Weights of a small mixture-of-experts language model, trained from scratch on English Wikipedia.
Experts: 48 SwiGLU neurons an expert, 8 picks a token.
Training: 351M tokens, 5355 steps.
Below are experts of layer 6 (counted from 0) of a mixture-of-experts language model. Rows are named router (the router's row for the expert), gate (a neuron's input weights, with its number), up (a neuron's input weights, with its number), down (a neuron's output weights, with its number) and show model dimensions 0-255. Each number is 128 + 32 x the weight over its row's rms, rounded and kept within 0 to 255. Numbers have three digits each.
After each expert's rows: "comes before" lists some tokens at least twice as common just after its tokens as in all text; "comes after" lists some tokens at least twice as common just before its tokens as in all text. This comes from a sample of Wikipedia text that the model never trained on. Tokens count by the router's weight.

# expert 15
router:107191128109100126122127114121178066150090113161102120108189108202120084157135154124070171114126040079070090132161118092133091126112142050169169093141139141105116099100090116142124087125057097090177152095087083079109134196180101110122136082161105132145095189139142073092057092102122163135110120155083125189124104153131141175133089135119130083141153129163097115116138167145140199117151138165132130064106131135091106127097171127173089104101163126088174158092162138105111089147133075158145090195101164128124115127135130167157122137159147120069160121109109135151137130113119108180140094112112156138118123120118106073117215110192109070185165131106165049176137148117142124130119162156154063095125183174109135134110117156132110166158125097112139096136113124135107122118176188
gate0:123137167153146123154108146121117067147116138186139154134102198090082144076115147192149121139169077131149150085135034115102191178150105148199101164111170094144127179176127153109123097141113161191096114086175149117112134134139113111171107099152088102051075098110093118145106164111172142174088088101189108094148098116096058177088091130102165185142072127101106191133131081163099143156099124103078051124105155164176072156116215119175071192171110145112125086149097136122129104090152117125145144111125193141143162102162090137112154057133112114094149140119121134098097140144143095124103131134174091121115111098132151106118097100175155093100130178145127123091113093161117147167101110172138192151134167123149138143104162128167131103159142095141097120146153166106123122101112176
up0:075073117173114150151161125145147129082075104087156030110078122131173086165115147173160167138118138135133117124116128147082100126120050200106138076125190093123200123124093088138146119129138068135145091140102109154110138069127134157103149137164159167161144162143127135119164128131137075133130193122195183168152142067173101140120153156137119089134147122102125192091122134137090096157076127149090148141174120123159109136103158131101109084125156146139088170174155166153151172132070099149137145140132121137185082105158088152114127175129151193128150133127155112124122100080067115121100172140047146156133149130111152126100131148126183137125120144087129166112118082102114141112182088067135123111082123084149149083159116143106143201126164164147187147195208071056140127145120082
down0:130138093116076166162107166131083171081125084121126113130099107159135092129144083162123108122161116134135129197179153175162086097143146131142185135141113147123135151116086129144100172118132083133132118130142091141105102132163104147135134063135115120107124112158102104105152151143114151113159133122113155100160119151079166076180174074137133116075148074161148146120134122136140109089083094119073119091153168087143161163098065141120196142070201145099067133153209155155136117126129173055146151167115144128096102111140132121134132137125096151094100119120136135158128131098055142192136117121039105146192129165180073187117122122155153088143138108113148187131192128140127091122095155140099089122125097116216123101167188068065133166137177159115094147133081072081098122141212061
comes before: " the", " The", " was", " he", " and", " In"
comes after: ",", "s", "es", "ers", "ing", " However"

# expert 115
router:140142094128168091100141140131127125093132121144087117154185097146172109119166151106156133081155092109110112082078121126121106119158161082222066061137176198089140166189108137084083095109058123087142137106119124074081164160092116100088115116098101096171139145145131082125116105149112132169195078078125104176057139151152121188174041139146099143126104128149167124118119127134091113163114128108155151129138085120057085139082163159158159058076144124127107129146144158137189133103130129161104113123145146101079115138144146194162101160105140095111094125157158120118099136147167149124095117160148162096109105138097162119117174138109120113175088119089142116198150107118121132133121131136148099179160127112081106167079169098179147174165187144109194157112118107163206115204086115
gate0:108153106128114155097087134084110104154104142054129096140148117187182175158132124153130132124165166080097156181055152130088195108115121143204114224110102083127209118091176118155166120101102095140116119091064159132132178131149113154141139135126069086111155150144156088111102204102126148190088153117105085100154154108138180107200120109149103153132092140122140073150150100176116102106142098162153099092178103154127050173135141181174124080123121184165111134125143130143092108165140144125081115067108112129097079153121114080148128106100134115110092108128098145095076159151176162133154203116141140131081092163138176138086109117089093178139090128068144162132122130118142112157135133103141110081189142144096120101116112121111179090153191063111104083121140112141164153109123155
up0:095144142148133147079168138130154166093197109062091084135130128152049170082154093103114172145123157131144128111127189127106179136141097153184089101152111108110131147159087147127090108130154151089184145110120093094105134133110082145113057093091134154140140119082095084138120124046160077158121111131107035143127117169155140118175165138058096158079110143082114087132108077122128118125131118186145107144142131150153091142081134119160094149096116127195131128098126188132178161126116104174096128072148170112114122119085166121080174169154132143127209166089071093114153159151151133151070128170142208129097134135188148067106105103099130171159117099101174162142102163073118098160125135134135088136141172075070143105187125113152158125116144115076116092146193108095082139129117109
down0:121136125122158133180138138085074143094122137153172130130149124148148140129114182215063144136152131146117133185128082099179163183166052120146138134155139139077073148132127106202142124144150146081099108152101099091116130094149120081117153195193141176115165137077115134131158109170164154152124119041149099136111110076145134140118131067080086136128174135172136175116157129170135149113172133139152171063137126157122133113135148125130144160114141165107134097200130178072060143119089131105171099184154138167119088123107106138140089167172106115020130098138128198140050125067139173173140165100147121139105121128114202117114136151086136141094148158099142073125106135120066095107111128136130129153109137098143128126097085152074140068215162141150133123121079128124108155146162144
comes before: "-", "|", "==", "The", "===", "In"
comes after: "\n", ")\n", "0", "5", "-", "3"

# expert 1
router:120165105066079092145099147104117132123125068195115121117123128148181083130150156116142115095150093131134081180128104136135087125091119155162137125163125173106151124109114123143101142110107152138209144171052113104126154118123109150110090076116120084134186141138147141092036131144123157106155119030146115119099144160116137171134125146100103146133163188114023120085122146171126106191164140170093095089144044130094144095120142081138141180128140119171130141138117138120119100114091154159152123148141099113131069080104113146171147146117127141073178168143103105113153103142184135178120103128126151130136116181146106139098139207120224056140126122117105078164177135095102161136122134164136080126133140140115139169102075114210115137128083103050112105137157218151094102109119148
gate0:154105069085116087115104155128132098161089124122137136106083061110074131142148098127079078102117188169143137153090089055118095112192187121160088132143134198138095170113152109120144130172158195139108163066182150127168165100204169107145085164127106115126160058145124122139084094119109088113114174108110125137131110115137142183161153111156152144105148128144127075130076066169141099139175120135110125134103149112124146092154118128107130147134158103118082164150126115069132143071107191173048130175091111170108148130116080133140092041094172110198101149140083079106091152095136114142128096116134105109084136136145101216139131157074182132141126133073139148163113142114141148116134108115108157189144090203128079154127144119158159157146106142131166164091155113064087122137110168
up0:105130116147105191109087112148111123107100101145118144150175137101124110119135109155180109137193070154096151181105115107152113125116093103131157091128112123122092121147095168076155120148134167150120113170094144124148147132146107113131124063184126143219151171157151123100135126070171067126151126171097124134178178135116162190179121144199181168134125125132093147137131117120071120133169088230176189138136093136169094166090174172148063113109116140110097131113085180057115125102113072117190169129190085168126141152138173144074101089101080128100142129103160150106077164135158108115079123136089150122151143100129114113090091140126185137093115043117134151135104107101155201115164112145117138178147164088194155089126115112149048161114098103083116124140109150164097091154155135
down0:162166075135103184131120124127200171137164112116200138127129113134113145191116152125172145099146162121159128102157157154180173157169122081159129113077083117147120114175111077179112145131127129110117116104136064035135087159140134142163101169138123168072171111132090090146186163112127088164104108195130141090115121114179117112076155157112122111089130139138108092104122100127130144095115032147109144123081166183104139069155123121091144109098129126123123073161141090095071079078085119064113150170090196188155081085095105149124088047113151131133098126118148137191160091097160095109162159143183136098140095129145152118092182172111081101137116132133167178119160164161137114162037158121124154070128128150149121088116156117118066132147146150119093116133124140122145144167174132
comes before: ",", "–", " |", ")\n", "3", "4"
comes after: "201", " ", "200", "202", "199", "198"

# expert 97
router:131124098116145083115140110122194115133114117120160106133147105202128152096196165096079118109080038134082155169145078142096146156144159152120137134131163112144122130104094059128106133159092082070157127124109097108122118146175101085098135136111102095129110106135120091174135157141135162137197101140119125175160094103146071174162115132083157106106129142132057159178113082153141175172159132176130144114147125129110077172110153109160129099107136124148202117092182122152141097150066146081073088167087090175082097116089130125142150143179138092084203092104092167115151185149118162143125137136097149087045087088115088090147171128172130088098088107124157093179208163158187138151121072172134084100157133119079177106086163141152146135175154119090135114120117107084154126128109130
gate0:087142082080120118170134074141093133106137167104104129172107118120116165097158144120121117099113138080135113139098125113093088103114156103140077150125165154115178162092194062081145065155130154072106113125130185134110096159101118152132087150142132168126075116148129174153070149171171145133170108085178108157084092079088093173177124101102061095126109151112066064155100126119168142109130142140078122153076102118073123101139134109093140117159122099073152184129142184149197123119153126075168122167153164180127158099134109105104120117172127093153211233071155160099085156168097120125111144111149141111120161130157170117099131092187112143114086122132120133096136086103199121141157108139101143170166120167135147089155111150154115142151055182091169081096120095144124123099157190
up0:106090171174130126111129109134157089138168119128158182052133158177148112112079134168116154125198161098162077146157157137202105129172129167065082113138137111128131072165082180167163103144121080127120147081143104087098092124142143103157115099152163074144104112100077127120062157157108120124129125160105157097156128115078172116124171150185095147070091118179114147155144143175158161153080083109125076074100156099138143177138131118141145106135121139087112137102101155141134160072097103143107139126054118143102082109113092142105102190138139140165123102134084124121144025165106136107059093167131080115100138186086162110115143169153126118118139104168103112139194077151109139086091124180113099129191159162133182111106185095153196105132145113165103140111092072144179117105133167
down0:142128126103148125145093124155126168193125120136108141155084133064098115106126149165111106151090122111160145067144182142080152154064096092182142126122101151131125171151156135134154141111169151069141092095143097152131177090092114105110205132177116145164093154133167143119118106105111130114102163119073140150109206172159119093069110104149166174139072097145099130141175106121163099090113127165100112101147127190100102132079105152134109113132054118173120073104086091138160098198134121124080137168195102098126119197129161153164152151128091102123122077156113132122149181057156094104131168126130124161122092085151102139139067159156159115095129118157113136099060154125069128172131124121137137190111085077253082093160113136138099122179133133146120173147146213108120161111151131
comes before: " ", " S", " D", " M", " N", " A"
comes after: ")", "1", "2", "0", ":", "3"

# expert 111
router:110086127087118117126145143100150097122125169084096090116092136181182118148196152125143148072102138066090100154128137083090146139145119104168143090143122103060053126204108115168133113101145101087161164153047143173150112151119089097112138093165086146112127075170138072104116104127089151146132157105144104123122133100127123076123126111113161087105173171165089096128116180163130090173150107182079137104091079136152095149082141162155123120096164118134189110113112139103136156129091149219129110137099106160101104099121103127121133128199143150127134157135094099177065168108123090176109157112140122120150093133109096084117191128151157097152137126075109060087139161115125148144132164170148053106102227136107173120137144102198093190086148101133143129123168130178160107156066087
gate0:115137085165037115132091145134133120112139160125154130125169113090142102164157162137122167138131150083131092128126092076090152147201133118079092127045111118141113129173111155096115166111138109056109159157102121100139140213154145113129136150103138115146076114114081131140095134110152130126124131119143081074202095102187187166136085180077122087133105161100168105149069116139128132160138167121161074121151122109126128164115154146153152104127157183096113144217181145080153142123103136145137137104162146148143120128093169121082094154137140168191129108083131100197090116117178144096165082102135094108184101083085126088154103111117122078122085206136120141129140147089100122115126157154131130098168135111143087157149222111106140087137192133098174115161175104106190092173053170
up0:100140134147139112108086084076169145130114117082076149125123158085093097174138155115179084126130166156100078146126165155168128140119151115089148163134129129186110119120064107125083176168069096080166093111195134084109131069147147125131101090156140132151127097110099127118042101140188100088130138110102121097156138209149089167076115132079079092096092148157141166087157099099113160170119140111116118134123136155120118139073132097119084134159141185130176106071108178066144127125141108160205162155096145110147173138138136146084209137135136146097156079083094145087160140137194158075102197193078134163085141103113126140109152126187119081118162136131190164136127110117103101115065076125137076146190105151132099168178134128128163157152187169137117085121117129126107143144134098
down0:154134103102164123116091100161150090149154124172176121067161071080115091171129111141147162125107144131166105175100155112149144175169161126106130056109073127156131158074127106149097080047157155102171127145094108159132142155153103132199102134151164161178000166085186137122124080145099115104097172117134137174133111133111114159160141170096101107126139084129155116141171126119166148194115083175120117081107091117185152094138129137107155144165130164117081118184120128165119139150122117123164120123096139143119146156113180125132040140113170142099119120204088067142120138161170112181138119072094116108093136080146161149140162161107144109146105156173150064150121127152140099149064098146162099120110103101134158132136102058151145129126102083138118151131115158207218095172105127
comes before: "0", "5", "th", "1", "3", "4"
comes after: " ", " in", "18", "17", " (", "6"

# expert 29
router:100130112085138131123152115151160115099185116124106128118134114158074157161143118094137107103106119106084143080189090122112061159154137109166108144121145112170138098158109054130169049135097072142162071178137105092107181112173114108125114096108148113139109189142117119119127162067117162152164108123072161185123126142146088142155123117110133086114106146145069176112068102160118166163149145158132164107140110138081107136105124123111102117095120062086141082078143090074123131106104033143087119186105097130114111134167140081113139168134202108079183095091083085115122131118099149114055108141142118125091101084134130081133184110101136148163095163106155075145182132095150106172118204110161128073090171093069152112130065118154103185215127148075138128105162146108156140149109121
gate0:168123125079170088168154181106151102104104079178174177134119082109118146167114052208043160122126161136132144090138131143138107160192095161145159140103131054142100172132169089141175095170117025116143104169134100125124167132132106126115177077096107142187151160101090080100124109099110110140187135103135164145181141133117133105111094102071186149120099184134094128145089089121094101112097146116074144137147152113186128113130106143118072146141161154114151079113124114107117192158128135195160173169089107094108134128146139122118109148145134159155131124162116103160080137068150162137101089133159110096115123107114139062150100153129117081078126151116181175099088118117109083120153145043102176135127144150128152115108051121136117153124118147158185067160151105063096164138158107
up0:167096139103148138109110141103134139176090107097093048118172146111137130136152138129092139186133093135169134166204135144080152133178099178079136133107101129097151145173123132125102163190126153117134102104200101124126089149116149101141073140137125119125118098169066096153151109124167165111128109131091155173128116105137147076147178182126121088116099115171154143109150161087079177120144180081086169178104140165139160123107122153081134153133110113161131087124082160196180104079082034160144255160106149137141147128149119109152164084134127161091111090148113096120081128122124129168161144127147167109120121133106117073082175177151100087127117103181057138148140171079079111095151094150164149109125128144146211084113153062176144112159121110144131141103134217134106122114122121
down0:121157087152135069077142166118109161164178174144111163163151007147165143130095119097064079124119123113104150152099105116137186125099073147159130158093153105105114114158117095128154110100150092135139102095169173120095115131130106122131145175211110128157173144140090159106141176187154118186109121119114158182121140101111068097147118101183075116143079160152079144138142098157165110155138188138125088120172125167157124111126111177120114069103128151118098084148116065091099116149075149136086118149140137089172135115102110116181163189107162122117112123118097124074116137139124181148077104182195151139118124063143170101145107106130069063157137124116072175138125137121119098181172066136087091141173086136048090089128099144139073132173124149110102121122099078123119174155126159
comes before: " ", " |\n", " |", "1", "0", "2"
comes after: " |", " ", "\"", ")", ";", "0"

# expert 105
router:170136126100131175103127135080141135125153166085054153132086132143170115109156159112135134094099141061125166124113132117094126121131156147153082137175102099110051073223144082156169098138089028058162119119114147139133131151153129096097147111085074100077162102143085118102102089121121137147161105080130109137111149163139100084152153163099120066113131157151125104152111152136122129160129121164149171114166113161139079178113144153128110117073199102157127182094121141106099149135090130177105111146123108149100124092111126106102128141175152155118136109113141099110106157139086151200079099163105143135133126114123081108114180128098090104124138161121120072116105193068156127181161163176118145075141194134082122148076110082223120221128158092132131146142154161159210102078131143
gate0:157175087103067176075097172127104204140122135107166100123145110143122119117141145121127161117082153077166132167110105108159110085175148178091037183114130121113069184091113127129159130099159136164128063138177122209102185105191175101156109151098094137121136100115126125119104139134105137155132117132102106106180109132116184149072153171110102163144149166142133111126120112180151095075113143056152121112104121139096087108180104075202075170134125086059123109132145087099105174105128178105170152090115156093105099164157123226137128125107129197093125135118172170063156130107106133147128170056150086143123123149105090150134114160106152113107071128202157132068131126072144149162094116147158083153108133125087110138106163089094124152166125146121130138139111131136182125163149133
up0:089110146189138163122156144111079033116159132135132121083098119123089100148175148126172159138078119132159120144159122128128055106123093152165080090140128137090132064101126159128130139154117089131129094115127085159089144136129107111119111152119135131126106154158097143100128114101162160146148105111059161155067122159151159137115132158107107100108173187112137178169135108095153161154168217131186113061122082137187083122105102154132082196135158110160068147132111100139132141178081082114153148195085152105136175106106068079103056155102134105140160155143044118168129124122183148116108126136183097133132159065129132127115059114107143142133175100091111184153187100146131158147125120082131086174140182159147157107080110117195131093110131145146116080165097075128144149154152048
down0:033140099095112118075094065086133171138146102163114178096175106114074109078162101133158152095121099133140163097134072074139137155157093163119131128060092152054118138125107138109145126069161172112089100111154118158099129106150113131082158119101168089121153129100115087088092084128122122131174143122115100156090084133180141132139125136076163144148110122138154100083096064103140145070065107124123164131059171172101086040174148162126125075110140152134152055107148114106154136084128132110095139144126217121184075112051116147162128127169156137080085120162102188131100166159127165130181116122169129102044103141116078126154110131134076111137086127106129115176097086149141118108155108140123155165095135151181118123112113109143108157139093091111128130123134157091105181055144150
comes before: " |", "1", "201", "200", "2", "3"
comes after: " |", " ", "|", ",", ";", ":"

# expert 123
router:139148091088171111106137159098178120162134125131125143157148125169121075131132136094158113076154127160136098150142132105112071143154109140127125148117124146104113130121127137083118091117113075124189103134085138103107103125135139097143081072146031139107210180138097121110096133145087146176163121125095132158120186105120155168168136177161152167169156144158098146116139132166092167154130125173093205140159126138093080144185119145168104157067165140090081143121178101155110162146114082154152138149152145193110096137122127200147163147201118103066154129132125120148125141126113155211093100124063113097096118138088102172120170141112123130137199126107111089090150167137131174159134108191091095079160200174089182144094129145162105160180180051106125140079095171091194155131144155
gate0:150119098108130100116147131162132155104131109113114105177117153107117100188092131136122147176108127112146120089155095087173152166122167105132130082121067134078121137094105139181120144104177088168205104139207163150137110155147159079132140143112068114110108130168147149187150152142094151164131172171174111083136117087154118144126149142113111068173127121111093121177187134129080120124160124076155126097130138129147122173127130125122154175174103089145127164127102210064134103114184117083073100185148191127131048115155124117137145140225090157156123122070147141137163131141085139092173168121136088118175142150113156126123166161062221193091098130142069147099159126170151138196103097085118109138175114100085148148156106180167141151079124177152142112156129143137193118137144174
up0:079161157199116130142082119131128112117083074173128142094124082105127144089094142093144171102107121178160114129125141156116115109164115093087148061185069102171130162111133175161142071104145082118116108097147109106140085110171189145075132096107067121167162177174216136092157146087114134112171067080129093139155164151152095160118115155104121112145119153067128072122152095090049151090128184112093151093166154205064181113115074127128119149129072147118106158111176173111162121121151106075123134182167151098129137113120126109098146153149126126152150094178155169144120137100136130109086120131132128096117146109182158107107087104177171101097151187103104134081124138120185120193111112074143191113113063095104108158139152162151119135145119139142104157138090131141064122194113172
down0:163144119077096096108163169090099104132097109167135107075130131059124121107136136118134107157143140107151101092170072083140146075111085197193159133119191086125105141119094137179139151118188107181147145104125108123120221108189142122109145115096121136098027144136121119157110125111116122126101131122158132097107176135117121174141173133137125150097149169077059125120128093104150137150135142138122102190102184079142076116157113125118135101200108152177109146137065158131103125086153156108087076078182147151125099129098151105127117149116090105212119118179135180145101139130128132162158101164124145090131133098131177110146068220119125159177155092116150075122106134134136214090125155151132120108188124106060180179133127148105149162100176150124140043156167144113110121091151109
comes before: " ", "201", " the", "200", ",", "202"
comes after: " ", " in", ",", " on", " August", " January"

# expert 126
router:132134132072134096120115154094104115148109142151064116120073111145214118151156203154128137077055121095142119086137148084083125159098139124174125136141125107094034114190158069177145096124091063100188077116131108167131085147140134129107149073078124097132100117207118137121137143122086165180150125061104126140075162153115081100151138156184139103153164175155084130145142149190102139197156107128118113120107028164173093165081160160148120138061166146160183123074127154127137112192113122167146102173073113139117145138094088143150090137177129149155125137103113152143095152157117144156090106133131147159134095139108158103124173064156118088124132163089152108127113149092097091159149118177106107110136173093087118123112092116175099174153113093099171153134103127155169106102104118
gate0:189099134076161127164082163116143100158100105103091110076181121126133159144074151134151121060137129120103107086096183090135084110110092108150200113120100145119119134094213142099151083162112146113146141145091090178124149115098089084134104082169114140187133172122174158106106192088177140172075128054135135125171131089087117128114151109122100137170116135198187111128158123179096089206119106093115107228169121106171101178093163104104147171135113159144142101193162165103173113140167154139153094039117125153119116176090128149133129065088119125134132203148102109120111162183051165119144126129143088135142142116125108146095108101096168116140130149113153063119147137180091151125089093123130084125158155109128173131096081143164120134168134119112126177158149132153143157153138129
up0:131125107137196149106150171159128105045176097106166074164183150179100168147173081110108153128149109156104131091097151133188103098164159129115124090134136182144188147109129081096124096145126158117118191142139112131137135147105121100172115131119141050069126135108114122132028126086170092125121164198141127113183099175164098129115093097075158162111074124092158156101060168036103144107182126138174082158165162123112160153155170165027131098151125123151086136148106154141199091091101119158105111110119159121147123143080127131096115154099147103138150136151085073075110123137163092111103125144130144111131125115143067149129107135121102079151205091143101093120136158124117097158128159123074180127163136108179144131139153114159166124169115165107076133134112153124211128129139103
down0:150084177104105158085093128136108074194155145101093120113123113084201120078179153164114141101133130119130167074059139080108118149140189154148114090112103079133150130154175105128094120096125060138151140084119168166182093131081138152088153139204106086111174107086155125147100102163183119148181124056129065157120171125156120092128123153088086108088113139152133155118136166080099143164139139122184154106178184073147041128060193111184152124125143073125155117113194117136186080107117143138139140122162109138180111106169175133165146152094170127154137135200107155125078170156111168106139098159092131161094103089196166151111122100151154120119118113110143084122114144155105157134186122122119146136058100129117163118096179137115111161144113109143182158129132178127131136148148160
comes before: " |", "0", "1", ".", "2", "9"
comes after: " ", " |", ".", ":", "9", "8"

# expert 83
router:160151105092178092140093113120136141129085111218085132102135123127145137119191157102128122133141128093129101169134143106095100111123115107187181106171141158144101134202093088123059102117115116145195078143136100127116128101119103059093119093129167110192100113167122052086079121139142214130109138120109137165139155139109122118074100125143105152137140158179134157146132132114076125147135128160124151104111099131140125167109142098161053099067160136111148071090076125104194107153115101124166103148091074133140107105108129180143087154161176135034090155113097123183105178117180134186074135135136191145122097134131131133144167167158195102149098166119085128108148169165146115167094059200103107109149144111056162145133103102220147149130145156080129114151138141124128177141118120
gate0:156132057078165078121110137102139150129112083083132164113135180112127141135092141162159106155187162093181127108143119169148173176121086148120097148119046117130164114127124096138143159148123140175113149079105084118142170115187117138142131148148132142105127152100059149077108188064134085105145152079100138144092168152121134141060090166145121109135118222038075158139152135169143122104111124114134208159153122114136078142094064149126107128165122134123161138135127153157100144137166169196091075171114137122169111129202126135123107117120148171170119105061116131110103165107157123141107199104093071114164116096128101155174079181128094157097140112132138105072088149148105117131165161143127133130211098113121165101123158181118117142137203184136109112182129112106075113083165093
up0:090127133111121138144124128162148105164085121174131181143102121110139202220100094154160130110092109134149145112137140126139142179091110136150169105124111111099127154076115152077119107144077080099167175171126152132171156135107142127175178156093134136113181181131091128140116131156102099150142108106117105128079182137088161169102111056181160093101089117086084144154192131151107098189107172179142164105116151069111134176114139135123078148118108150191144121115115152130135170116148076140160076122150118160068144113157109113124174060137121095145201148139178180094147123117134130130137124103148104166149163171142123114083060163107174106188126116143189136082129155123136123166092102068115099160153136053137130105113132182188084117152197170069105160094141196163141094165167173
down0:126096189083078150140136099155153090164096148111123197102141133091135098118114148145151197049129093116116101141107083145120139039119136142105085150082117135179155161131096138112087171158168128143142188115180121104097138166144113118061088102110142145174094077143190097101165126171155157138151159163143129124139160065084092112162156191198184139084096099108128105078156135098168163146125148114150078171088140161157116148135135143138139142120071150123100112129106158122116182079096172148131186147099115100152119144113062155146111127150179139137109088143182207112166145127164132105127119126197182144106094113136061129114097129129158116123064121145140104093067126124106090136074154132113119154183129095175159101106122139177138102161091151156190180077145134107104077135067136
comes before: ")", ")\n", " |", "\n", " |\n", "–"
comes after: " (", " ", "–", "201", "199", "200"

# expert 30
router:081135043098166131145137106110165088071124127135138173130166075132124135116147181106110132109133101130092115180156096115088097121127153103110140137123147101156100107116147122185144130121081070139218078101072121092078135137175146128126143108166135109162129194144125121128123175114137137106149050073116135186132140166142087133150178196105113114137089158120103116090115127200115130161140132108111162070188131155098147234137122119103097162136139096045120159134112138107122098114145098109127116146082092191140105146145162144175101146131200122117115087056115051117131142121175176104055142114081137136105077093114159121105169154146085126166149111107079110124174132114146063140167150140112091103116147154091142115117089102157151119181165135126141153112226149145184142097117086
gate0:138160069133157121074170147112138148107167163133141118165085173128161111155145166108117120070116091172177149127080181136119084173093178134183092164210047127115084095128161154082124157122100096157132123149162175129125152165083135068128197154127192156086158126110169079118122183101145117160154109122111178149139103106187094088141147140161147072093121133102112156096054132132151107162078110065106106122174149169124170191178138108127141068091156117078081134182099171072134065122165136186169072146146132088074120142143108163128091137090151097174099106087110098096136132125083145148141146183104062153120134153163153189119164102104109116111104117120083158144081114117147122174118183137154121129162120140155116181138087116145162144151124124123145132180132090152113136135149129
up0:109165166123132144159175031122145158061107199193126117163090089149101145087131120116093086113083118126108201123078137114147059089122117153184074105096059161108148097107086109078133079178108118152122205118112141174174176110149138166167141162141143145157137154145139063143139138108106118152117084126156073110122130071116143161100063148085129150084117127139153132103145116133112116160111154094125122103156140146091186101021123116127151083088096133121142081143130140135186169091100119127111139130108119073120137108138114136096054143064100066177172110165147156110108182135045122138121123124130092124108163132115159170098149168156114152117080119109135133110071094114129098141100188108087091139127107116116167128133122078126116101117120159143136135168117128080073059147087098
down0:136081173154091095169111117105093135085110109121128130114179119130123090103144089165171197177129190120110104040149115119111174117119108156115138103148058149153143165094115138121114156089155120136165104154065044200136134154117142121160136102151092086114160116173148122097095143115065099143171157118121131120120157180168100137121122152126124161173099083138087136153189121171081141189139125080171170144158098165189151176102146117118069120118108055172170151126076066105126115128141065131177167125161141103179135075157194131149106134151179171082082159139114162158130151147123127145129086143092095089141132105140119085143116122106168112126123133157144084070164198146136150137200104161177135135103117137146086109086103173149107095141114096091114108125069209109135134170095144
comes before: " ", ":", " |", "|", " |\n", "|---|---|---|---"
comes after: " |\n", " |", "|", "\n", "-", "%"

# expert 26
router:130133164128156124106120109100157116078140120138086111098119107108122102070163187142162092053119112164112135140121087072107140120114156127107153112162196121169101077154163146099143077144125066072231111130078050091062140151187129117131130100149173163148087155166140171098117183160121079130135106077144122163110129086129113154149114142160177152124203167100123107118136131190120173142123120140073101146107147160049128185132159173124099123140124085088116119095142179120132097127112126164126129135105090121045108142160087137129118175092200171152127155098111062119128178108100109150092138120087169097148117109111133146109160111141122115154130102128094085197132127127154103173152192114139098135142126138101154172125117094167179197176166083114093111112152097148116144183052135
gate0:139077112187123146120134151165094135110124170123082094161106142106107105097140118103149150132075055112158162169121123116092124141151137182172104115147098126135113149131097123114093124095143153166182141054067080135080078174155135101107114131112113138143100128100157156042160136173104082119125093114093163133125118152127153057103129165166139171156089138100127123067159164106132106039139118050093149127086124115164146140170115126122154077080159155149089100071115120167116189126098114115144060118122117100120173087151113125144114117119097105097100120121034163059169122093064088144129151163189160125112138141132112147057049100128161178134101184154184154156161111176112159081166107116095116153172158168136142135101087105101142184134116133094075086102164146157094111146137138
up0:114137121127123142092105108082201122159096123154161108176088160204107180124112111140119101164152159081090109165174135127129166145100142100136069134109110141106116116176124106171142196154125152113113171139081139103156055135127139135160063140109083155133100137161100182141201116117112126102167103096082105185130058146145142152148161141152131134143199163177075117105118106127144092187129143116126093127112123041120158149150144166100092091145052176173113131094115145097129135143114122147062072115096136156109113126117127104209100112115188196115139123155090169135136115134181041185128140171123153162100144173136168124133125133151118161083135105039163140105114095146077154155141182147182107138141086155139109093119136140093138089057160118101090086138135121166149114174127174
down0:122153122097156061143092103027124130119140112119131112099112099182122139133173118138126119180148116150128129196152143137103154142083165091143101195147102097118161111182163126108108116144142206200151081091170106125123147151083125150082053139097135148130140120119128130084120157142098154175113102112135110126113092120063141146149045126154157126112085190161166110113154134164122091106116179183118132115133106137156082118083106085133176131128143116070093113116129104126107100115125144169161076094111149143131146136131201106047104099101148124106111172135093071144090141106121112115143206135148080126170138084135152174179095112050090167108116117163152164157077194091116112155089083114141117084207153207175088146117073089119081183139136137126140112129154156116133115154142089
comes before: " |", ":", " |\n", "–", "|", ";"
comes after: " ", " |", " |\n", "\n", "|", "-"